Experts of a small language model: width 192, 4 picks a token.
Below are experts of layer 7 (counted from 0) of a mixture-of-experts language model. Rows are named router (the router's row for the expert), gate (a neuron's input weights, with its number), up (a neuron's input weights, with its number), down (a neuron's output weights, with its number) and show model dimensions 0-191. Each number is 200 + 40 x the weight over its row's rms, rounded and kept within 0 to 999.
Before each expert's rows: a language model's description of what the expert responds to; "gets" lists some tokens that make up at least twice as much of what it gets as of all text. This comes from a sample of Wikipedia text that the model never trained on. Tokens count by the router's weight.

# expert 37
Description: Mid-word syllable pieces like o, ro, co, No inside transliterated Indian and other foreign names and titles, such as Varuvaaro, Sozhan.
gets: "o", "re", "No", "ro", "co", "to"
router,186,227,185,239,149,202,247,191,173,172,145,222,227,230,157,154,148,203,159,229,153,177,168,243,181,131,192,111,206,164,150,239,187,171,226,214,235,177,194,247,225,183,186,161,222,155,182,189,266,204,200,235,272,205,211,162,131,264,160,203,199,179,189,211,203,108,201,199,186,209,164,173,145,197,143,186,226,189,155,294,255,198,214,259,223,152,151,278,114,142,230,162,243,207,201,234,202,195,323,214,232,166,237,236,206,201,195,214,300,210,192,211,177,207,208,182,157,193,138,254,212,242,128,139,183,214,214,190,182,202,178,213,180,247,253,230,152,146,156,203,183,209,215,271,225,194,223,139,193,149,237,206,208,193,257,122,138,187,223,237,166,207,166,217,223,180,246,259,262,139,157,177,142,162,176,99,203,86,200,222,193,146,225,241,235,183,223,178,251,251,207,263
gate0,191,203,190,203,193,180,212,174,195,193,218,188,217,108,186,164,189,206,208,208,199,177,186,201,255,161,150,240,287,156,145,273,162,219,257,144,237,216,182,230,240,259,202,135,198,175,163,205,129,200,216,184,266,217,177,197,151,163,161,225,219,195,226,270,201,179,253,190,197,171,176,176,247,145,206,198,229,326,191,203,178,194,173,182,206,228,141,228,126,171,234,180,256,114,263,211,220,180,223,203,211,107,281,105,241,119,246,138,181,200,195,234,213,189,199,210,211,248,241,226,112,155,136,210,178,183,310,176,231,126,207,231,231,166,97,189,200,211,224,237,207,168,166,179,194,237,251,199,192,240,304,229,222,180,177,156,147,201,229,237,151,232,204,181,196,226,208,124,205,261,182,189,211,148,213,207,223,178,181,191,122,118,164,211,158,179,223,171,185,194,187,266
up0,187,243,204,157,185,158,225,116,170,175,193,221,265,150,180,141,203,245,201,248,205,219,194,203,252,181,152,239,302,170,140,208,131,236,220,164,230,193,199,272,239,248,226,206,216,233,154,185,189,189,212,150,258,161,173,207,168,191,210,277,217,258,171,237,206,119,194,230,208,149,150,171,248,149,235,175,180,336,239,188,161,194,128,219,203,234,129,218,159,144,259,163,276,160,253,202,209,196,187,210,154,131,280,139,233,130,204,163,181,198,163,246,168,195,251,210,176,182,228,201,144,206,143,210,204,165,278,140,289,195,143,238,274,189,168,179,216,166,194,224,210,189,161,201,186,289,189,190,197,209,247,231,226,190,191,148,188,182,183,282,226,269,161,225,188,199,235,167,172,251,232,180,233,159,227,233,164,199,189,220,143,118,181,227,144,208,213,205,154,223,197,231
down0,136,255,167,141,232,203,177,258,146,188,200,141,212,216,150,143,184,149,144,192,203,252,177,238,173,235,225,206,212,251,127,183,235,221,160,277,176,114,200,135,211,159,187,179,271,188,202,255,224,221,196,174,218,146,129,179,257,227,188,183,250,200,222,242,207,224,223,229,308,200,203,180,162,264,182,201,155,147,196,164,189,188,245,162,220,136,180,153,148,212,148,273,149,192,256,189,201,191,208,167,162,221,161,229,162,251,198,186,173,151,148,208,207,155,145,227,159,145,229,221,211,202,261,246,200,193,238,197,258,193,159,224,194,232,166,188,236,213,186,181,224,193,149,226,142,187,125,276,273,125,227,164,140,217,181,225,205,172,109,102,257,162,198,207,238,231,221,233,221,181,210,176,91,213,191,201,186,211,280,166,169,240,147,212,113,176,199,238,253,236,205,232

# expert 21
Description: Plural -s/-es endings and short mid-word pieces of ordinary prose words, plus "have", such as pod-s, mer-ge, sim-pl-er.
gets: "s", "es", "o", "p", "have ", "e"
router,200,255,146,279,187,143,216,170,174,167,136,252,262,242,189,210,217,160,157,266,174,161,217,227,224,184,204,154,186,164,204,202,184,168,229,236,234,136,218,254,219,176,162,168,182,158,206,162,218,167,203,208,223,212,245,206,87,257,135,127,198,185,192,242,170,199,196,182,241,204,208,149,195,205,141,247,198,151,203,196,147,90,262,250,183,146,210,263,152,212,229,215,208,235,247,263,196,234,279,252,198,198,204,173,202,223,183,225,265,160,164,224,162,131,163,163,194,156,157,217,222,195,122,148,178,176,263,191,211,222,188,241,130,205,222,193,211,172,128,215,247,183,185,274,219,264,215,158,282,212,139,108,213,223,215,190,140,264,194,189,192,203,164,232,189,191,300,228,197,190,178,112,161,135,217,219,171,149,214,192,230,188,246,237,228,219,222,176,161,296,249,175
gate1,175,244,202,195,236,208,140,194,191,172,190,195,187,141,215,113,190,187,195,214,119,160,188,248,112,147,200,205,169,209,171,198,211,165,222,209,186,185,203,162,206,220,203,207,145,267,190,185,239,190,225,159,170,66,200,215,196,144,234,165,253,197,249,187,218,200,163,218,151,172,154,202,124,224,212,188,203,220,231,137,235,194,111,304,152,180,208,169,172,189,257,231,208,217,184,284,222,149,230,241,229,175,202,254,213,270,240,172,192,187,211,164,225,205,280,217,128,256,235,213,226,213,145,150,205,248,217,166,213,207,193,158,139,148,201,223,215,161,90,211,301,206,156,235,207,224,253,189,229,124,235,233,208,254,182,121,215,203,165,186,173,96,130,259,188,188,201,212,170,178,211,151,226,187,177,151,207,98,153,173,214,220,199,180,134,231,166,195,242,232,264,205
up1,147,189,255,173,169,184,129,202,153,129,188,216,172,189,243,174,228,201,268,185,154,167,168,256,91,155,191,211,141,197,145,213,232,128,173,263,169,172,186,211,184,243,165,144,164,267,170,192,201,169,237,168,179,100,179,206,224,201,214,217,216,207,240,213,235,202,204,207,168,141,149,249,131,198,221,205,191,222,231,136,210,152,150,250,167,169,262,154,227,154,233,223,229,191,166,224,236,111,205,253,206,212,200,223,216,226,208,143,231,214,160,168,221,217,285,202,143,265,220,188,213,247,166,137,193,206,232,183,177,171,175,152,141,173,141,202,188,200,99,184,265,193,154,237,209,241,237,171,208,142,199,212,244,207,169,147,227,250,183,181,183,137,115,235,204,189,230,180,146,223,192,135,253,197,169,220,158,74,153,154,188,205,202,181,94,209,192,177,168,243,271,224
down1,177,170,263,184,199,177,170,227,143,148,236,145,164,215,191,186,235,220,181,233,232,192,222,230,212,229,214,232,200,192,201,205,209,161,172,209,181,211,93,177,162,196,247,169,264,197,93,248,196,141,175,173,283,210,125,293,150,194,252,156,221,231,177,143,158,204,209,179,182,222,204,224,195,189,216,251,220,169,241,230,119,218,206,172,194,198,203,275,230,161,223,217,227,189,156,183,231,203,189,217,242,190,205,91,224,191,146,111,178,227,227,252,252,238,139,327,137,194,152,154,85,226,181,210,213,259,170,174,187,137,190,210,196,246,214,145,179,237,161,181,198,185,196,212,245,141,182,209,290,228,100,185,237,196,152,186,182,156,223,177,241,216,166,244,185,220,217,215,168,173,196,220,118,150,161,190,115,223,266,172,204,206,244,189,265,173,211,201,151,220,236,227

# expert 1
Description: Single letters or short pieces opening a word split into fragments, often names or foreign words, such as G in BENGAL, t in Caltex, d in dell'.
gets: "t", "C", "b", "s", "G", "d"
router,230,236,158,243,179,192,194,188,144,151,194,262,245,257,244,198,204,244,214,251,188,199,207,185,213,198,209,223,193,148,255,220,213,188,253,185,187,223,191,262,212,174,67,218,172,171,223,204,228,159,167,215,219,196,208,207,133,154,187,186,166,248,223,229,246,194,144,230,263,190,169,182,270,194,116,246,177,224,182,160,222,180,262,263,210,145,211,175,156,106,269,266,257,218,173,254,177,122,237,201,213,175,226,208,280,260,178,201,237,235,233,116,183,178,182,138,231,224,195,282,192,223,159,124,173,95,235,173,202,158,203,197,141,239,217,158,162,149,124,207,224,140,189,252,226,200,185,140,216,184,213,186,172,228,200,167,176,200,205,255,196,210,213,238,228,188,241,219,205,199,157,185,93,178,210,123,147,221,283,202,269,201,251,258,278,189,162,197,209,209,190,154
gate0,249,174,166,204,232,193,263,222,172,181,261,199,255,216,156,229,277,216,247,125,192,229,203,285,149,236,143,202,202,209,201,224,145,215,172,149,157,218,243,187,253,236,203,169,178,186,169,180,189,217,229,239,229,178,290,220,139,154,264,196,201,155,179,234,186,142,218,199,217,230,147,211,194,204,168,186,203,209,246,225,222,210,291,161,257,202,208,219,231,167,203,169,204,197,175,223,205,184,214,147,192,250,191,228,255,206,162,212,187,221,244,196,121,169,246,275,157,200,193,287,194,269,207,185,199,226,172,188,287,213,177,205,126,131,256,286,186,140,198,190,224,228,243,290,238,212,218,176,180,138,187,200,115,93,204,113,229,129,186,131,206,185,164,158,256,271,212,260,263,186,156,211,178,173,198,231,225,252,197,237,172,136,210,210,204,213,167,255,219,189,116,259
up0,255,150,147,210,222,200,276,245,180,187,217,202,233,236,139,237,266,228,284,149,202,245,243,254,140,228,153,175,211,193,188,237,142,194,146,175,111,225,218,172,229,253,147,146,176,179,158,259,209,234,253,195,231,165,263,213,92,138,275,193,169,181,224,237,197,176,229,208,218,217,163,203,230,242,147,187,203,207,241,237,223,152,244,145,255,215,172,198,227,151,193,192,176,209,175,216,201,166,190,197,204,212,214,238,241,228,134,178,198,215,243,209,143,167,254,252,161,222,187,266,198,234,206,204,193,237,186,182,251,200,202,264,111,180,253,277,203,137,223,180,211,214,225,257,241,213,198,169,162,166,168,218,170,158,211,112,229,136,183,152,192,215,133,90,262,218,219,223,266,196,188,161,184,211,194,257,187,302,194,195,174,160,202,224,219,195,126,235,231,194,108,267
down0,183,187,115,152,206,256,224,156,205,191,205,128,220,228,174,166,162,224,137,221,231,169,208,229,189,228,136,129,214,189,192,189,156,198,111,204,246,168,229,222,94,201,225,277,225,267,193,244,309,205,195,145,207,268,116,130,244,190,179,280,216,204,205,128,182,144,273,264,176,135,196,130,136,173,257,155,272,265,112,167,211,154,186,255,264,241,169,186,167,179,159,200,224,221,238,258,170,188,250,252,197,141,219,154,200,227,208,144,236,298,221,183,136,162,215,147,190,158,252,168,163,202,213,185,219,144,187,208,223,188,207,206,204,231,202,179,221,158,150,161,189,185,158,236,151,218,159,270,239,241,148,219,202,225,248,215,168,214,151,150,199,204,224,231,222,145,226,197,171,176,207,222,231,162,225,213,212,197,228,183,180,238,156,231,217,195,223,198,214,234,208,246

# expert 7
Description: Field labels and separators in infoboxes, lists and tables, such as Born, Died, Released, Coordinates, and pipe cells or line breaks between entries.
gets: "\n", ")", "– ", "es", "|", "Born"
router,240,224,203,270,187,125,170,192,193,147,183,213,272,159,193,259,188,139,195,196,229,146,196,183,156,140,250,146,180,187,184,172,158,217,199,213,169,236,226,238,168,209,101,180,138,179,238,209,179,230,219,202,269,177,229,179,227,162,168,187,180,266,189,220,225,186,100,234,218,231,221,208,165,232,134,190,173,229,234,195,260,213,181,280,137,191,190,163,139,163,274,152,178,249,164,269,178,263,195,189,204,132,194,251,184,176,219,190,213,135,191,156,221,182,236,181,246,199,156,264,274,168,173,200,214,206,217,173,209,284,178,193,143,152,298,205,229,199,180,233,239,220,242,276,135,145,258,92,195,175,233,207,192,240,204,134,294,164,261,239,191,234,191,200,178,228,201,166,196,187,169,169,153,156,187,161,282,204,235,205,208,131,221,220,164,250,211,241,143,256,199,234
gate0,198,116,201,221,187,279,210,122,177,168,208,171,257,181,242,237,231,143,210,206,276,208,176,224,215,171,204,238,151,205,215,192,180,192,161,158,190,199,169,210,174,235,199,231,189,171,257,238,218,177,164,253,200,210,166,177,176,179,193,208,120,220,212,229,177,197,196,155,163,211,191,199,231,252,140,206,125,233,195,237,253,137,226,167,134,208,221,205,166,163,179,283,188,175,153,167,145,212,151,184,213,119,254,181,233,166,197,148,160,185,144,119,254,201,226,188,231,154,214,224,157,259,136,203,217,215,178,211,211,132,175,172,209,143,156,130,251,176,119,230,166,272,176,256,171,254,216,150,190,149,309,253,173,211,238,121,215,141,168,135,217,213,264,105,219,242,204,171,240,216,177,146,151,181,145,183,198,281,190,241,251,107,198,208,162,203,167,217,190,187,223,127
up0,197,166,218,176,164,213,180,100,143,198,206,183,270,178,273,234,206,156,211,177,224,200,180,208,234,177,237,175,131,193,179,167,205,203,171,174,182,196,197,211,191,240,160,196,206,184,249,201,132,187,152,275,242,194,218,120,230,197,190,167,145,216,184,158,177,216,190,201,130,230,269,181,243,258,124,199,168,230,162,262,212,146,194,146,129,184,233,189,194,171,136,224,180,201,192,188,157,248,156,210,212,123,229,162,257,190,218,169,173,152,107,155,245,179,241,193,233,202,203,196,174,237,121,179,190,170,182,276,191,117,175,183,184,146,158,161,239,124,128,225,178,243,144,269,148,226,212,106,172,186,209,255,169,210,251,181,242,167,203,192,196,210,235,116,189,275,205,113,230,233,162,175,120,233,157,232,167,254,176,206,244,114,234,195,161,206,197,198,128,198,265,161
down0,241,154,199,200,195,219,280,196,225,130,173,186,148,213,205,208,156,249,161,153,237,138,140,256,126,146,181,210,217,313,186,144,237,140,149,203,243,158,244,201,243,165,187,179,243,263,192,231,160,142,229,251,165,217,227,196,156,168,230,206,278,163,120,191,196,234,177,318,239,120,263,180,170,164,188,208,216,137,246,227,161,196,167,221,183,222,224,173,173,91,175,271,241,170,179,266,181,163,146,207,192,249,182,195,189,187,249,131,158,241,143,196,177,255,233,162,226,212,168,198,271,210,235,187,152,197,215,205,282,209,148,184,151,223,205,200,192,198,197,139,310,252,165,180,213,194,200,185,206,174,148,171,158,206,194,205,262,225,139,210,201,195,175,177,200,282,263,175,206,207,206,140,213,263,215,181,179,220,215,188,210,229,180,226,204,198,182,211,121,250,222,223